Weights of a small mixture-of-experts language model, trained from scratch on English Wikipedia.
Experts: 64 experts in each of 17 layers, 32 SwiGLU neurons an expert, 8 picks a token, a softmax router.
Training: a variant of Adam for the experts, 7844 steps.
Below are experts of layer 11 (counted from 0) of a mixture-of-experts language model. Rows are named router (the router's row for the expert), gate (a neuron's input weights, with its number), up (a neuron's input weights, with its number) and show model dimensions 0-79. Each number is 200 + 40 x the weight over its row's rms, rounded and kept within 0 to 999.
Before each expert's rows: a language model's description of what the expert responds to. This comes from a sample of Wikipedia text that the model never trained on.

# expert 50
It responds to: Month names in birth and release dates, such as born 15 November, plus pipes, commas and line breaks in numeric tables and coordinates.
router,257,211,254,211,171,227,233,168,161,204,230,220,242,220,218,163,184,228,205,156,219,221,156,184,228,192,267,175,216,143,248,235,221,219,257,235,243,201,251,194,215,186,170,174,213,238,139,214,196,139,164,258,227,245,223,69,187,203,188,149,203,137,175,195,184,192,104,213,141,221,257,162,220,125,144,200,157,155,126,204
gate1,181,256,219,158,227,229,191,189,221,228,216,240,211,266,240,187,192,134,147,190,251,170,150,225,141,174,231,137,238,159,181,198,220,227,227,197,190,185,239,162,192,181,49,191,278,223,284,198,216,145,221,279,221,194,208,190,167,159,212,186,169,207,252,131,90,213,185,134,166,222,192,142,202,198,179,237,192,176,195,192
up1,181,273,172,189,234,196,206,211,212,222,193,199,204,230,205,182,172,123,155,226,200,137,167,217,117,167,199,126,194,173,164,210,211,184,232,218,195,153,208,117,169,170,93,168,262,203,293,207,248,215,249,287,185,214,153,174,138,148,186,183,213,235,267,119,71,176,176,155,175,236,178,163,168,225,141,221,208,178,190,212
gate2,300,199,180,159,193,214,196,227,184,188,202,175,173,174,172,176,203,121,150,182,131,123,189,219,181,277,208,220,221,176,221,159,229,146,183,191,190,133,208,151,231,201,162,175,257,243,302,220,255,203,182,226,240,138,231,112,224,162,123,259,173,197,173,208,226,237,132,179,164,203,237,182,229,266,153,133,240,169,139,145
up2,199,224,211,246,120,229,205,246,261,193,117,216,293,240,232,201,173,220,282,251,235,219,220,191,207,167,156,185,188,266,165,220,219,181,270,221,189,142,222,144,192,186,181,185,186,223,209,164,257,218,220,255,191,251,134,192,149,262,158,226,202,199,184,174,194,174,197,237,239,222,148,243,242,196,145,278,133,164,173,167
gate3,234,181,138,266,229,189,234,185,163,217,206,150,194,195,172,209,189,145,158,91,195,254,98,247,153,208,235,176,202,157,256,215,255,220,297,145,181,196,217,237,208,126,169,254,278,259,196,259,164,187,241,170,212,150,148,146,193,201,219,240,235,182,150,195,153,190,175,214,148,218,122,176,244,168,169,160,128,184,109,224
up3,240,225,213,207,200,241,197,227,227,177,118,226,215,211,106,185,179,221,174,222,199,186,223,212,248,116,233,296,227,182,229,180,157,199,115,257,251,242,181,173,270,234,238,181,148,236,230,172,253,167,227,136,207,238,244,232,243,234,174,261,179,199,163,241,213,218,253,225,210,145,262,285,215,239,237,174,138,177,162,200
gate4,221,195,199,199,191,226,213,227,207,230,301,213,232,159,260,187,107,186,171,174,223,199,198,178,136,177,227,174,200,199,234,289,146,250,245,201,239,193,249,200,159,294,250,277,237,216,213,201,188,219,220,315,205,180,155,189,171,220,175,233,204,188,214,181,161,263,129,172,187,171,206,187,265,169,176,181,163,185,208,201
up4,214,227,218,156,221,161,173,175,179,138,102,213,180,227,154,183,228,214,246,216,199,180,147,233,266,250,147,194,221,203,163,123,262,172,196,201,156,190,184,216,220,143,141,119,159,229,207,206,176,172,189,148,157,225,295,265,229,195,203,141,166,204,191,212,182,129,221,193,220,201,184,193,164,233,211,212,212,190,152,143
gate5,228,209,188,239,226,209,245,285,209,238,181,220,342,217,199,196,216,149,148,153,234,229,140,161,223,167,220,198,202,212,160,220,193,131,212,210,220,194,252,158,235,196,181,178,230,205,181,295,191,234,207,168,177,200,162,124,198,167,182,236,240,223,182,159,184,160,134,221,129,292,269,189,186,157,127,191,168,166,114,254
up5,199,212,209,192,198,178,200,219,251,171,193,351,250,163,140,202,143,189,224,146,207,162,205,209,192,215,236,264,286,210,171,196,220,131,162,249,197,143,248,172,220,228,183,203,191,245,216,262,156,177,209,173,120,258,202,228,185,199,237,147,224,196,173,176,167,179,186,215,173,249,219,213,152,216,224,224,158,175,243,230
gate6,224,176,178,236,244,172,183,120,251,257,222,185,216,128,191,193,227,234,212,174,173,183,177,231,196,143,156,248,185,166,141,145,170,206,162,258,280,249,216,253,222,189,194,164,212,222,156,239,224,167,133,77,194,171,202,173,214,233,180,159,190,149,211,248,230,147,231,104,191,212,184,151,216,230,213,205,219,196,208,212
up6,224,202,204,296,264,217,188,154,180,194,188,164,251,113,153,232,203,172,167,215,158,207,164,206,134,227,160,229,209,215,151,127,219,215,150,248,259,175,246,203,211,207,116,125,134,203,170,226,223,232,199,193,210,227,199,119,275,138,157,199,195,235,228,146,197,148,195,123,193,188,195,160,138,242,166,212,236,228,246,228
gate7,164,170,202,265,245,271,209,216,133,216,199,218,241,222,171,208,111,184,171,209,223,186,251,239,107,189,251,240,241,149,204,233,178,161,182,231,182,199,180,197,166,174,185,253,236,250,197,188,184,156,212,206,281,202,184,217,217,275,195,106,203,203,176,221,161,250,184,149,199,287,221,151,137,280,189,194,151,142,195,221
up7,175,171,181,244,219,287,186,245,183,229,203,200,231,235,153,247,111,147,126,239,265,163,242,254,148,204,242,189,238,199,164,212,149,166,244,212,191,203,213,238,185,188,165,264,226,205,169,193,167,142,210,221,223,194,159,184,135,233,185,135,191,182,215,232,117,257,143,163,216,284,220,151,130,260,239,152,165,137,220,191
gate8,163,176,229,276,149,194,168,280,194,208,185,186,252,225,324,181,148,169,205,246,262,226,186,218,134,213,181,177,225,174,181,181,119,157,228,109,206,166,216,152,133,186,205,167,210,162,245,236,154,209,206,212,207,217,158,155,205,215,270,138,230,215,233,192,192,234,118,160,160,238,152,210,168,106,171,168,243,158,184,211
up8,219,193,259,135,257,225,194,201,212,120,178,230,196,154,216,204,198,122,196,243,244,308,276,185,201,233,274,234,260,120,261,266,189,266,242,216,225,192,147,222,186,214,217,192,193,236,203,261,191,178,185,237,141,242,162,198,145,193,201,192,260,195,187,171,203,202,218,289,230,215,232,151,197,203,198,158,200,184,182,216
gate9,233,181,234,246,174,222,180,242,254,174,219,162,122,244,201,217,179,154,190,222,207,216,188,223,153,165,179,150,230,242,83,195,147,165,235,106,184,199,217,153,200,210,206,191,247,191,169,217,173,212,252,294,289,206,152,96,179,228,209,160,194,199,222,248,149,160,135,251,135,241,205,180,150,185,169,173,214,215,167,196
up9,240,158,184,207,189,224,175,143,146,96,255,204,196,215,161,216,215,200,251,227,180,229,165,207,146,165,255,171,183,191,154,213,194,210,236,126,175,220,202,229,245,207,146,167,191,220,172,235,191,209,196,303,242,177,258,242,169,219,212,134,221,200,189,224,202,149,264,240,215,205,216,159,96,164,251,212,269,269,124,206
gate10,216,218,137,159,170,270,176,245,224,155,144,160,186,121,165,217,165,210,142,186,280,264,160,277,229,181,165,176,207,204,253,233,250,183,169,133,243,177,186,255,176,172,239,177,229,171,261,174,200,209,159,210,222,202,183,74,201,128,174,216,171,235,176,218,152,202,153,197,162,247,187,184,191,244,216,214,171,183,180,69
up10,144,160,206,170,202,206,219,132,222,210,195,197,186,242,203,221,210,212,204,203,248,294,224,217,259,197,264,197,257,186,134,215,154,211,231,236,221,197,207,199,285,223,242,163,157,154,171,243,135,182,150,144,222,141,215,220,212,189,282,287,333,200,138,161,202,205,189,187,232,203,167,218,183,152,215,206,206,233,214,303
gate11,179,294,189,227,187,206,181,245,193,147,194,205,221,176,150,253,206,241,178,238,199,219,128,200,155,160,174,145,175,169,151,223,149,189,311,204,208,123,219,117,185,227,124,213,177,177,246,193,197,182,281,265,208,207,182,88,172,208,157,198,216,190,256,209,197,199,206,187,144,239,199,199,111,214,138,141,259,129,252,167
up11,143,209,147,181,227,268,133,124,186,171,216,242,252,240,238,201,218,299,180,167,164,157,236,238,178,195,279,189,156,251,190,110,239,178,201,217,183,197,205,224,255,218,180,287,159,200,178,243,255,191,212,153,141,197,207,151,226,234,280,192,186,204,180,143,223,163,217,196,211,264,185,266,228,177,185,259,194,271,133,212
gate12,163,185,234,321,201,231,173,226,177,189,181,206,200,244,201,224,161,170,185,271,223,251,145,198,196,255,201,242,206,217,144,225,166,182,319,124,134,217,175,136,210,191,163,182,227,177,196,184,154,183,282,221,207,194,119,89,138,175,190,180,186,197,183,178,186,221,158,134,213,213,204,206,163,207,176,196,234,195,213,178
up12,156,160,206,216,183,208,165,150,154,134,218,185,234,172,247,185,214,138,213,219,177,233,169,230,275,125,227,183,139,176,223,183,180,169,230,165,100,191,193,138,187,194,201,202,254,195,196,198,126,143,263,201,187,170,221,185,186,179,138,185,220,190,247,196,234,171,239,118,199,170,229,157,215,228,212,112,296,172,198,179
gate13,147,221,229,170,234,175,270,211,172,199,186,189,165,197,216,165,210,212,171,185,269,171,183,210,208,186,210,223,256,158,226,194,218,237,227,199,153,130,204,173,217,129,219,189,152,232,156,163,237,237,155,260,184,307,213,195,227,181,164,152,80,162,202,190,109,174,178,230,127,260,157,244,164,219,148,196,231,207,169,204
up13,293,108,160,184,144,199,148,206,175,212,181,216,186,194,214,186,177,179,205,198,175,205,195,191,251,168,232,140,170,235,149,195,203,146,210,275,233,255,232,225,201,265,250,163,293,214,243,220,176,137,241,177,209,120,182,259,156,243,186,206,270,209,177,216,274,177,256,185,261,121,237,201,194,184,221,182,182,221,209,169
gate14,173,179,242,203,215,224,208,245,255,251,140,216,221,222,166,193,223,200,194,189,185,226,148,214,136,220,148,238,199,222,153,178,159,181,237,202,228,193,141,155,259,163,173,255,203,165,143,263,194,201,143,195,280,211,188,118,194,201,183,201,185,216,217,217,254,232,185,171,173,163,174,203,199,210,168,202,121,186,156,224
up14,193,217,159,278,230,128,123,213,227,192,267,188,205,165,207,186,153,216,152,223,135,242,196,196,249,193,205,151,203,158,197,167,236,210,169,182,203,258,191,286,171,198,213,263,196,186,223,185,134,189,244,237,199,187,147,223,242,180,184,230,196,178,172,238,217,222,190,202,226,136,206,183,231,205,222,230,225,309,309,207

# expert 44
It responds to: Inflectional endings on verbs and nouns, such as bran-ches, suppl-ies, focus-es, -ations, -ments, often after was, which, also.
router,283,256,221,214,105,201,209,157,184,153,176,201,182,263,215,126,202,191,278,165,212,252,166,176,180,225,304,181,173,180,232,202,223,226,275,235,194,181,278,230,117,196,230,222,211,198,163,239,193,107,113,223,131,224,253,226,201,230,182,151,214,116,141,196,183,174,180,207,165,173,203,232,185,194,115,241,156,176,172,135
gate0,232,183,170,124,192,177,213,182,178,224,229,180,152,217,168,243,179,145,229,238,222,241,207,161,156,223,216,269,240,218,190,269,186,260,120,174,197,248,164,169,169,167,222,133,226,172,263,285,179,179,199,202,128,139,176,196,268,171,244,204,167,190,170,183,193,289,182,234,214,171,189,209,206,212,221,179,269,192,228,165
up0,255,221,223,176,192,210,240,260,227,217,178,166,307,263,241,189,152,272,204,230,213,186,255,197,218,221,171,224,214,127,237,125,184,248,244,161,132,190,131,253,207,168,256,210,186,153,179,187,272,185,219,203,237,197,199,190,144,237,208,221,223,216,205,130,182,182,213,116,222,152,176,197,162,189,225,242,199,240,203,171
gate1,250,226,130,140,212,174,204,224,147,146,102,197,231,134,197,199,211,205,207,152,204,203,231,219,211,244,207,167,229,212,196,200,317,144,251,202,203,151,152,270,155,177,134,215,184,169,240,197,212,229,175,222,215,200,130,218,152,252,160,186,196,185,190,181,258,188,209,196,212,224,236,128,242,197,238,104,218,145,158,154
up1,200,216,229,210,228,135,167,114,196,183,238,210,248,162,167,186,206,187,247,231,155,163,133,199,242,237,222,166,183,182,234,157,227,180,208,194,255,199,192,220,222,221,245,126,229,182,164,189,197,208,170,219,163,249,259,257,183,129,147,113,233,229,256,158,149,235,226,167,220,219,244,226,158,224,161,147,181,165,120,194
gate2,262,291,207,130,259,256,194,220,237,120,232,218,116,185,222,232,208,210,281,253,242,173,245,156,158,216,295,205,220,238,209,187,182,159,198,201,179,227,223,189,211,209,238,201,190,185,204,216,202,146,102,172,187,218,199,162,193,163,287,152,186,171,190,239,217,198,213,202,163,142,164,211,147,256,156,225,182,183,203,199
up2,214,181,220,132,68,184,316,213,151,267,188,214,252,149,219,159,201,199,185,224,167,187,163,217,177,190,136,199,127,224,133,207,186,246,241,194,105,189,166,198,217,198,221,171,219,237,188,189,221,217,98,233,232,194,283,231,255,219,207,181,209,228,203,169,171,213,205,162,185,206,210,149,233,167,230,250,258,214,180,217
gate3,237,244,221,153,217,164,239,121,182,292,151,219,195,236,274,195,253,222,161,198,101,204,222,183,101,226,225,151,192,224,120,244,207,219,178,231,246,234,150,178,169,201,259,221,282,159,209,270,159,182,168,152,131,199,239,287,192,136,152,214,213,122,216,195,168,129,293,197,201,202,215,173,178,194,169,260,195,185,185,168
up3,236,256,221,171,175,132,171,214,185,99,277,226,290,214,243,254,231,179,206,198,185,171,177,204,185,147,196,199,246,226,185,177,180,186,244,172,185,128,224,134,255,187,191,218,164,224,180,93,162,148,187,148,212,170,225,121,226,165,195,219,190,196,229,187,218,232,252,204,153,251,178,273,197,192,233,208,130,196,170,194
gate4,166,220,207,221,228,154,233,219,176,161,142,220,179,195,168,246,193,243,234,202,215,184,258,144,219,175,187,277,237,213,180,194,233,163,217,235,174,251,178,172,222,187,219,167,197,271,185,163,264,138,181,208,197,250,234,231,212,144,238,163,242,124,155,184,234,253,225,180,172,238,170,154,234,191,202,252,225,157,176,193
up4,196,222,144,175,213,181,182,255,204,149,139,243,153,238,165,233,182,237,286,185,270,137,255,170,219,210,177,238,227,254,176,211,190,145,187,203,181,260,185,160,190,153,248,167,226,221,212,174,213,184,168,230,166,201,254,254,194,109,213,192,226,169,156,279,244,261,233,134,226,250,143,161,169,243,273,237,227,161,233,201
gate5,205,142,236,211,206,168,192,105,145,191,246,265,191,256,230,185,166,234,250,206,192,180,139,139,114,181,243,217,224,278,173,201,142,170,258,156,132,75,243,174,183,211,173,227,250,180,230,162,138,178,251,253,274,140,216,223,259,178,172,243,154,150,195,213,179,246,279,190,224,193,194,226,190,210,264,190,203,164,210,260
up5,124,251,205,197,193,217,205,250,249,185,181,182,231,171,159,219,254,206,118,200,210,215,222,203,246,273,197,152,164,167,203,197,174,213,165,267,288,222,180,235,110,187,206,158,156,240,183,265,252,255,206,203,172,322,188,177,183,196,227,187,215,227,170,197,223,151,171,151,185,258,242,180,211,172,161,241,110,171,160,106
gate6,238,209,212,144,185,214,183,131,286,222,193,203,222,199,176,253,169,184,172,204,166,144,132,153,212,161,231,331,270,266,159,279,232,231,241,167,144,231,174,201,189,183,190,214,165,203,227,153,156,195,160,162,238,221,227,241,186,189,164,238,191,199,189,307,210,212,149,212,197,222,184,144,245,176,221,250,161,160,213,184
up6,225,264,159,263,180,109,270,193,174,172,159,199,237,162,201,159,196,217,266,177,246,267,223,201,166,249,183,172,168,240,210,310,205,158,172,203,183,233,266,208,173,185,194,193,251,224,206,225,177,148,186,234,217,184,243,199,231,227,121,179,214,199,241,122,134,183,172,153,253,223,233,181,216,216,208,201,216,183,187,124
gate7,153,242,238,189,195,222,150,172,168,178,277,192,211,303,160,232,193,192,201,214,179,135,192,202,228,176,281,173,163,221,226,143,142,252,151,255,185,145,183,174,232,181,177,244,195,218,220,199,184,180,174,222,241,240,185,197,153,178,228,225,146,175,282,138,289,228,290,238,222,236,172,199,175,219,180,213,136,215,267,222
up7,156,226,234,221,189,212,209,236,205,137,195,253,140,201,189,179,212,218,214,207,264,181,212,196,209,202,224,206,223,189,232,165,191,179,151,255,241,180,203,212,177,192,211,169,192,196,210,267,191,231,105,215,261,208,221,187,213,245,242,258,232,202,175,119,252,224,226,178,207,309,252,217,272,236,175,268,167,215,241,206
gate8,260,179,212,155,203,226,210,204,244,208,215,225,206,181,169,233,189,151,155,193,207,186,243,214,217,204,269,167,199,194,220,109,188,245,136,263,194,190,196,167,247,203,187,219,178,202,207,210,109,195,155,219,240,213,235,240,124,198,173,236,238,145,152,229,194,256,259,213,199,226,215,198,173,180,166,199,138,177,163,241
up8,181,253,208,131,167,153,170,286,206,323,137,199,258,202,181,242,227,198,198,178,156,209,203,190,146,189,270,210,208,185,231,205,210,133,146,216,221,234,208,187,212,218,162,210,201,161,182,206,208,212,175,184,210,189,288,166,195,213,233,77,185,252,253,209,270,136,171,236,226,270,180,216,219,158,214,171,243,241,123,224
gate9,168,198,166,232,162,224,210,230,212,183,202,181,241,239,270,201,208,236,248,187,207,221,204,215,208,228,162,263,204,105,255,181,175,280,255,183,226,158,261,186,224,201,214,178,184,183,102,202,151,147,221,121,151,173,211,239,239,197,69,124,249,201,224,197,204,99,229,251,221,213,272,203,269,177,176,192,162,249,189,215
up9,112,177,175,256,202,217,203,204,222,192,172,181,205,273,159,178,190,237,116,201,162,199,208,205,196,182,207,248,173,191,230,201,164,333,194,256,261,167,222,195,301,184,208,206,193,196,143,126,114,194,239,166,198,142,214,238,254,227,221,142,210,224,228,226,135,116,202,250,200,205,222,218,168,206,210,167,198,236,211,249
gate10,163,171,205,230,222,262,168,218,254,219,196,206,229,149,211,192,259,187,225,93,195,193,211,182,157,121,275,216,225,198,189,207,222,162,252,232,222,219,159,217,217,207,168,181,200,184,173,167,198,92,217,209,187,326,165,149,223,160,219,189,195,185,213,207,240,191,229,205,263,156,181,122,210,239,204,201,182,225,152,197
up10,250,231,197,165,212,194,253,218,139,240,231,252,146,298,190,203,166,254,171,245,218,209,195,190,232,244,208,201,227,210,209,227,185,235,162,168,165,192,246,158,273,222,216,206,178,191,194,243,198,274,238,219,184,106,224,242,169,256,223,159,198,238,218,227,164,136,183,193,154,237,237,260,163,125,238,220,212,171,209,228
gate11,270,207,212,257,205,146,208,174,180,222,237,177,194,244,273,209,127,163,276,178,235,252,192,208,277,273,192,166,198,184,209,162,200,152,301,235,120,161,173,235,184,136,208,227,184,186,213,263,211,202,194,205,166,190,129,176,158,205,138,147,222,134,219,173,237,173,135,190,220,179,220,161,177,225,144,256,142,175,249,130
up11,218,223,198,215,144,180,317,140,213,173,184,181,140,157,138,191,139,226,247,283,126,228,141,267,221,243,238,178,233,205,187,165,225,200,222,203,220,179,208,253,152,191,228,212,165,151,199,215,191,218,228,229,130,189,170,215,220,189,194,108,275,261,255,217,164,123,168,232,200,243,176,232,222,226,188,200,220,230,243,200
gate12,267,195,199,266,245,194,158,170,159,137,190,221,222,193,264,206,178,225,287,178,251,187,162,193,253,170,146,207,190,196,203,215,190,176,226,247,145,252,211,178,120,170,167,161,164,196,259,196,180,186,132,191,222,162,255,190,194,233,238,228,190,167,148,179,170,275,152,196,190,277,226,221,181,217,235,263,172,199,215,198
up12,238,194,195,188,211,170,194,135,154,202,202,193,147,186,294,160,151,206,282,179,280,200,159,216,213,207,216,204,162,254,222,205,209,241,236,303,204,233,179,183,168,190,196,228,254,216,167,250,258,253,171,190,181,211,169,215,203,224,233,214,211,192,152,175,187,133,180,199,212,218,186,220,161,246,167,276,300,175,228,175
gate13,184,266,223,79,207,216,192,182,170,189,145,220,75,162,181,141,235,256,285,197,226,200,158,139,154,96,186,281,205,205,150,213,191,148,145,201,204,176,249,219,204,200,187,239,253,200,229,215,200,143,177,210,207,212,164,243,217,219,193,224,164,227,216,227,247,244,231,146,198,164,203,232,229,181,238,139,190,195,241,228
up13,237,211,222,68,187,209,148,213,217,184,162,167,164,131,190,197,251,227,224,176,201,180,184,190,190,160,258,273,237,200,163,223,183,175,197,186,172,225,197,301,182,186,202,225,270,144,219,233,175,170,133,177,217,193,149,264,242,197,176,163,184,243,194,261,241,274,287,152,247,232,209,313,213,181,203,155,193,196,252,233

# expert 29
It responds to: Main verbs, participles and verb endings after was, to, is or be, such as made, became, believed, escaped, expressed interest.
router,280,193,233,193,85,232,217,199,189,276,209,232,172,249,216,135,168,188,246,162,210,263,153,193,208,225,208,195,129,188,260,175,196,247,309,254,169,226,270,213,165,191,171,171,263,234,134,231,178,139,211,227,167,200,234,176,216,251,173,129,205,103,197,201,230,132,187,203,166,164,270,231,248,153,144,237,194,191,206,164
gate1,207,198,166,188,223,235,91,212,294,195,235,146,122,180,211,200,189,200,207,191,180,174,230,218,92,242,146,250,207,240,186,218,191,257,211,198,136,214,218,227,242,260,176,258,163,180,224,193,215,240,191,169,186,216,218,233,153,211,223,169,159,230,154,284,230,155,152,198,179,76,140,244,155,218,206,230,215,213,165,199
up1,147,241,227,251,216,154,213,198,184,221,133,264,256,266,242,196,323,159,252,206,261,215,162,223,240,259,194,229,172,241,189,232,229,205,144,158,256,183,186,147,167,182,230,254,141,238,245,168,227,205,218,229,211,185,203,220,263,276,165,169,215,176,171,162,243,211,256,250,173,292,210,110,191,177,246,164,198,193,165,89
gate2,192,197,135,181,197,225,253,143,148,226,215,282,211,279,216,207,186,218,184,204,225,249,209,209,217,251,177,258,182,170,180,196,296,184,239,256,176,184,201,234,222,164,229,223,197,237,241,162,221,201,190,233,176,259,160,153,240,178,178,107,179,200,211,172,159,224,239,222,212,247,186,186,320,176,133,259,185,145,192,125
up2,197,199,212,176,255,160,171,197,228,176,151,189,150,157,154,200,228,236,235,152,189,179,255,190,210,156,233,201,213,246,242,225,166,197,162,234,238,176,179,146,213,265,146,106,236,184,157,169,159,176,180,205,221,186,268,224,185,253,186,192,222,205,153,227,196,180,104,175,203,187,187,160,164,218,268,86,209,190,194,274
gate3,154,125,191,150,183,286,171,199,183,215,188,112,196,180,239,198,189,225,165,186,193,159,212,198,167,260,189,222,228,187,208,199,220,194,166,268,301,203,156,186,149,188,234,208,188,201,169,239,268,159,205,254,249,255,190,221,136,201,257,244,162,226,232,211,212,112,185,276,211,148,194,207,200,240,156,170,158,185,281,165
up3,144,194,153,143,159,245,153,139,216,223,165,198,213,199,144,164,176,195,235,138,284,284,227,151,143,234,163,317,229,293,195,273,175,189,150,184,177,201,201,272,183,178,157,202,314,234,256,136,163,205,184,151,228,215,138,137,217,187,127,147,152,189,197,225,199,273,204,229,196,180,185,189,222,194,178,184,165,268,237,194
gate4,156,119,235,226,136,176,218,194,257,280,201,158,225,211,131,257,171,247,184,221,129,217,189,213,59,116,210,273,190,208,202,144,239,175,194,122,186,150,210,232,168,157,236,164,235,197,137,152,180,181,188,219,215,135,220,180,227,200,154,121,147,234,207,175,201,181,210,157,180,257,306,224,197,132,209,145,194,220,234,229
up4,205,238,212,209,204,247,173,233,167,226,230,156,257,311,76,223,215,247,172,216,244,193,161,192,192,253,203,193,147,213,210,223,174,196,231,217,165,262,191,113,265,249,212,319,185,189,193,217,198,223,223,160,196,176,226,147,176,204,181,188,212,168,172,234,233,192,179,217,230,244,236,158,298,169,232,191,190,218,243,175
gate5,259,190,233,156,179,183,175,179,173,290,204,195,124,241,261,218,258,188,170,235,194,183,154,224,162,145,182,169,226,188,113,167,253,233,210,215,240,219,219,220,233,191,173,240,235,234,185,216,121,229,203,207,204,163,217,251,238,216,209,202,240,232,172,176,183,188,239,159,283,199,214,158,202,153,200,254,236,169,248,253
up5,212,232,195,217,169,235,177,243,269,210,251,227,251,183,198,220,195,163,214,278,226,233,163,213,205,170,215,196,205,202,139,217,223,228,203,231,177,246,239,260,191,189,165,171,199,278,201,222,207,241,185,181,94,163,219,201,187,234,146,161,221,202,177,240,120,138,264,152,240,144,148,136,109,115,230,186,194,168,225,210
gate6,260,200,243,223,179,230,243,226,157,142,185,216,279,217,205,247,289,169,187,163,183,243,248,145,157,244,209,269,164,255,227,150,236,309,222,139,185,157,212,182,215,176,199,224,238,212,215,197,169,172,222,148,229,272,225,201,278,226,176,233,197,197,188,178,115,187,174,201,178,154,202,143,217,226,189,235,214,168,205,175
up6,240,227,184,243,140,212,185,215,154,114,144,192,242,213,257,222,241,202,250,202,170,237,227,162,180,246,191,229,160,279,246,162,238,301,230,141,166,169,207,207,201,101,193,237,203,259,267,219,235,208,190,177,214,229,270,242,284,306,213,204,217,183,211,188,140,225,183,183,147,160,186,216,205,199,145,227,240,196,240,211
gate7,222,214,220,141,171,285,176,170,193,221,149,225,198,154,247,148,192,171,261,170,166,191,201,198,196,187,155,285,208,221,250,199,149,281,202,239,160,212,243,128,145,175,230,190,173,263,173,127,120,249,135,215,286,187,222,197,257,266,135,214,213,170,206,191,237,143,228,220,211,143,158,149,235,190,143,211,212,166,198,258
up7,334,242,220,177,198,248,232,239,163,134,211,132,194,182,158,155,177,192,207,181,227,251,225,159,274,252,151,142,148,203,171,198,232,184,191,180,253,111,180,204,161,201,181,108,134,268,219,234,257,171,226,192,237,241,172,198,225,165,145,231,141,183,160,259,270,238,179,187,210,98,235,217,145,152,199,196,185,217,181,150
gate8,243,245,210,273,126,210,195,207,133,223,176,147,158,195,175,168,258,187,197,167,160,165,143,234,184,192,188,224,206,234,207,197,212,278,207,218,142,261,185,178,239,239,218,152,324,164,193,167,175,216,200,155,264,243,175,233,204,137,208,224,175,255,185,265,172,136,255,194,211,209,156,296,187,172,164,177,272,202,189,172
up8,228,201,209,174,160,165,198,176,214,196,185,190,183,208,165,162,213,223,293,170,198,162,157,218,168,193,148,202,192,156,255,215,155,189,181,276,233,206,172,200,270,207,212,182,227,148,184,212,223,207,131,202,193,199,172,170,237,238,156,136,232,187,264,210,171,256,126,168,214,156,277,204,225,188,276,234,167,235,168,281
gate9,191,201,164,168,203,201,236,205,242,195,137,204,276,245,230,218,152,149,193,153,221,274,199,131,223,240,166,154,185,175,227,301,230,183,189,215,194,209,227,177,141,170,137,213,174,174,135,173,221,227,274,205,175,194,244,203,195,192,184,168,278,167,215,238,173,283,161,192,129,218,213,191,209,122,272,213,114,210,209,134
up9,231,202,196,144,171,174,235,228,240,193,217,188,266,131,166,208,218,129,190,130,191,235,191,176,226,229,212,169,187,220,228,192,250,129,249,158,215,267,215,226,154,112,181,243,201,213,205,188,222,218,220,191,207,158,158,158,179,198,201,192,309,120,248,233,195,238,134,146,165,308,310,202,262,140,220,223,180,225,228,160
gate10,201,185,241,183,149,128,167,175,223,193,157,215,206,148,274,185,236,151,167,188,216,175,187,198,128,229,195,204,278,199,162,230,229,158,155,164,237,132,222,210,185,174,232,162,181,164,186,197,174,212,300,195,266,204,223,224,307,232,223,182,161,216,189,175,105,252,186,238,219,236,246,189,267,268,217,213,192,217,196,186
up10,230,232,193,112,172,210,156,150,183,207,212,200,158,160,202,142,183,200,151,168,200,187,274,218,243,248,206,273,221,207,164,225,137,184,187,132,174,192,192,195,167,250,152,178,202,177,242,161,191,243,148,132,191,179,255,229,226,148,180,208,211,207,217,215,100,188,197,274,267,205,162,310,200,205,223,221,252,189,218,185
gate11,144,154,204,140,166,224,173,193,215,284,252,259,214,286,187,208,184,274,155,222,223,193,193,200,186,203,210,202,222,201,230,141,138,217,138,301,193,131,171,196,172,267,149,234,182,179,227,271,185,213,122,163,190,186,215,200,231,191,205,170,259,207,200,232,225,216,227,248,243,116,227,264,219,232,161,174,174,187,87,242
up11,209,253,161,192,240,177,154,244,281,202,220,211,166,205,121,184,240,184,165,154,131,182,216,193,152,223,199,163,175,267,164,241,188,220,204,88,178,165,207,214,172,121,203,191,281,213,184,204,202,183,215,153,226,132,169,138,186,217,228,225,188,201,214,96,181,205,186,179,195,276,202,177,215,165,288,178,213,256,222,224
gate12,181,213,233,198,190,186,158,208,173,267,178,182,150,190,175,192,196,147,250,214,128,275,199,174,212,227,156,218,205,209,192,156,169,222,159,210,258,114,186,187,255,205,189,225,239,203,205,196,221,227,159,200,236,275,113,201,197,200,154,193,233,196,170,178,170,210,170,228,209,209,239,165,274,189,220,155,201,193,222,209
up12,199,193,214,166,217,219,231,204,235,175,227,194,237,237,212,174,175,190,171,264,179,233,190,213,188,269,214,183,255,154,167,180,227,170,238,159,200,181,167,234,179,146,185,186,260,149,227,218,77,186,212,210,194,211,225,200,214,176,241,197,218,207,197,174,150,173,141,167,206,199,135,280,143,190,178,131,133,198,173,214
gate13,225,220,197,231,256,191,227,182,233,221,138,269,152,177,191,220,225,247,176,227,334,145,145,166,177,251,186,178,201,145,208,208,188,240,174,262,167,276,254,194,217,263,168,173,191,224,182,200,222,190,194,237,192,199,174,198,201,256,51,193,190,220,131,117,206,149,174,188,194,184,180,192,239,307,220,247,250,225,202,219
up13,219,233,238,155,216,203,188,198,256,185,226,188,168,210,122,204,267,186,107,220,249,157,187,205,170,199,218,220,122,190,212,169,155,189,244,294,233,253,213,197,231,220,222,246,188,180,182,276,170,210,130,184,238,143,143,154,258,255,197,178,254,197,249,157,216,150,237,225,177,224,179,170,238,251,273,193,249,253,276,236
gate14,215,181,186,168,221,222,225,220,109,211,131,191,90,178,154,160,237,217,278,186,218,250,119,218,221,80,247,156,195,208,281,227,238,211,243,186,258,201,221,259,257,187,139,126,203,204,224,198,140,198,221,185,235,253,241,258,247,202,156,219,211,200,233,219,182,185,178,223,153,296,139,229,211,146,203,179,199,140,236,154
up14,199,107,174,138,162,233,198,240,177,257,205,187,193,287,181,256,176,193,174,183,122,289,234,265,225,166,162,152,212,187,204,173,148,202,227,243,204,169,220,228,270,186,233,224,197,206,184,186,131,141,184,171,159,176,230,210,155,172,264,195,220,179,227,178,150,191,177,263,261,267,149,195,175,163,203,206,227,281,162,154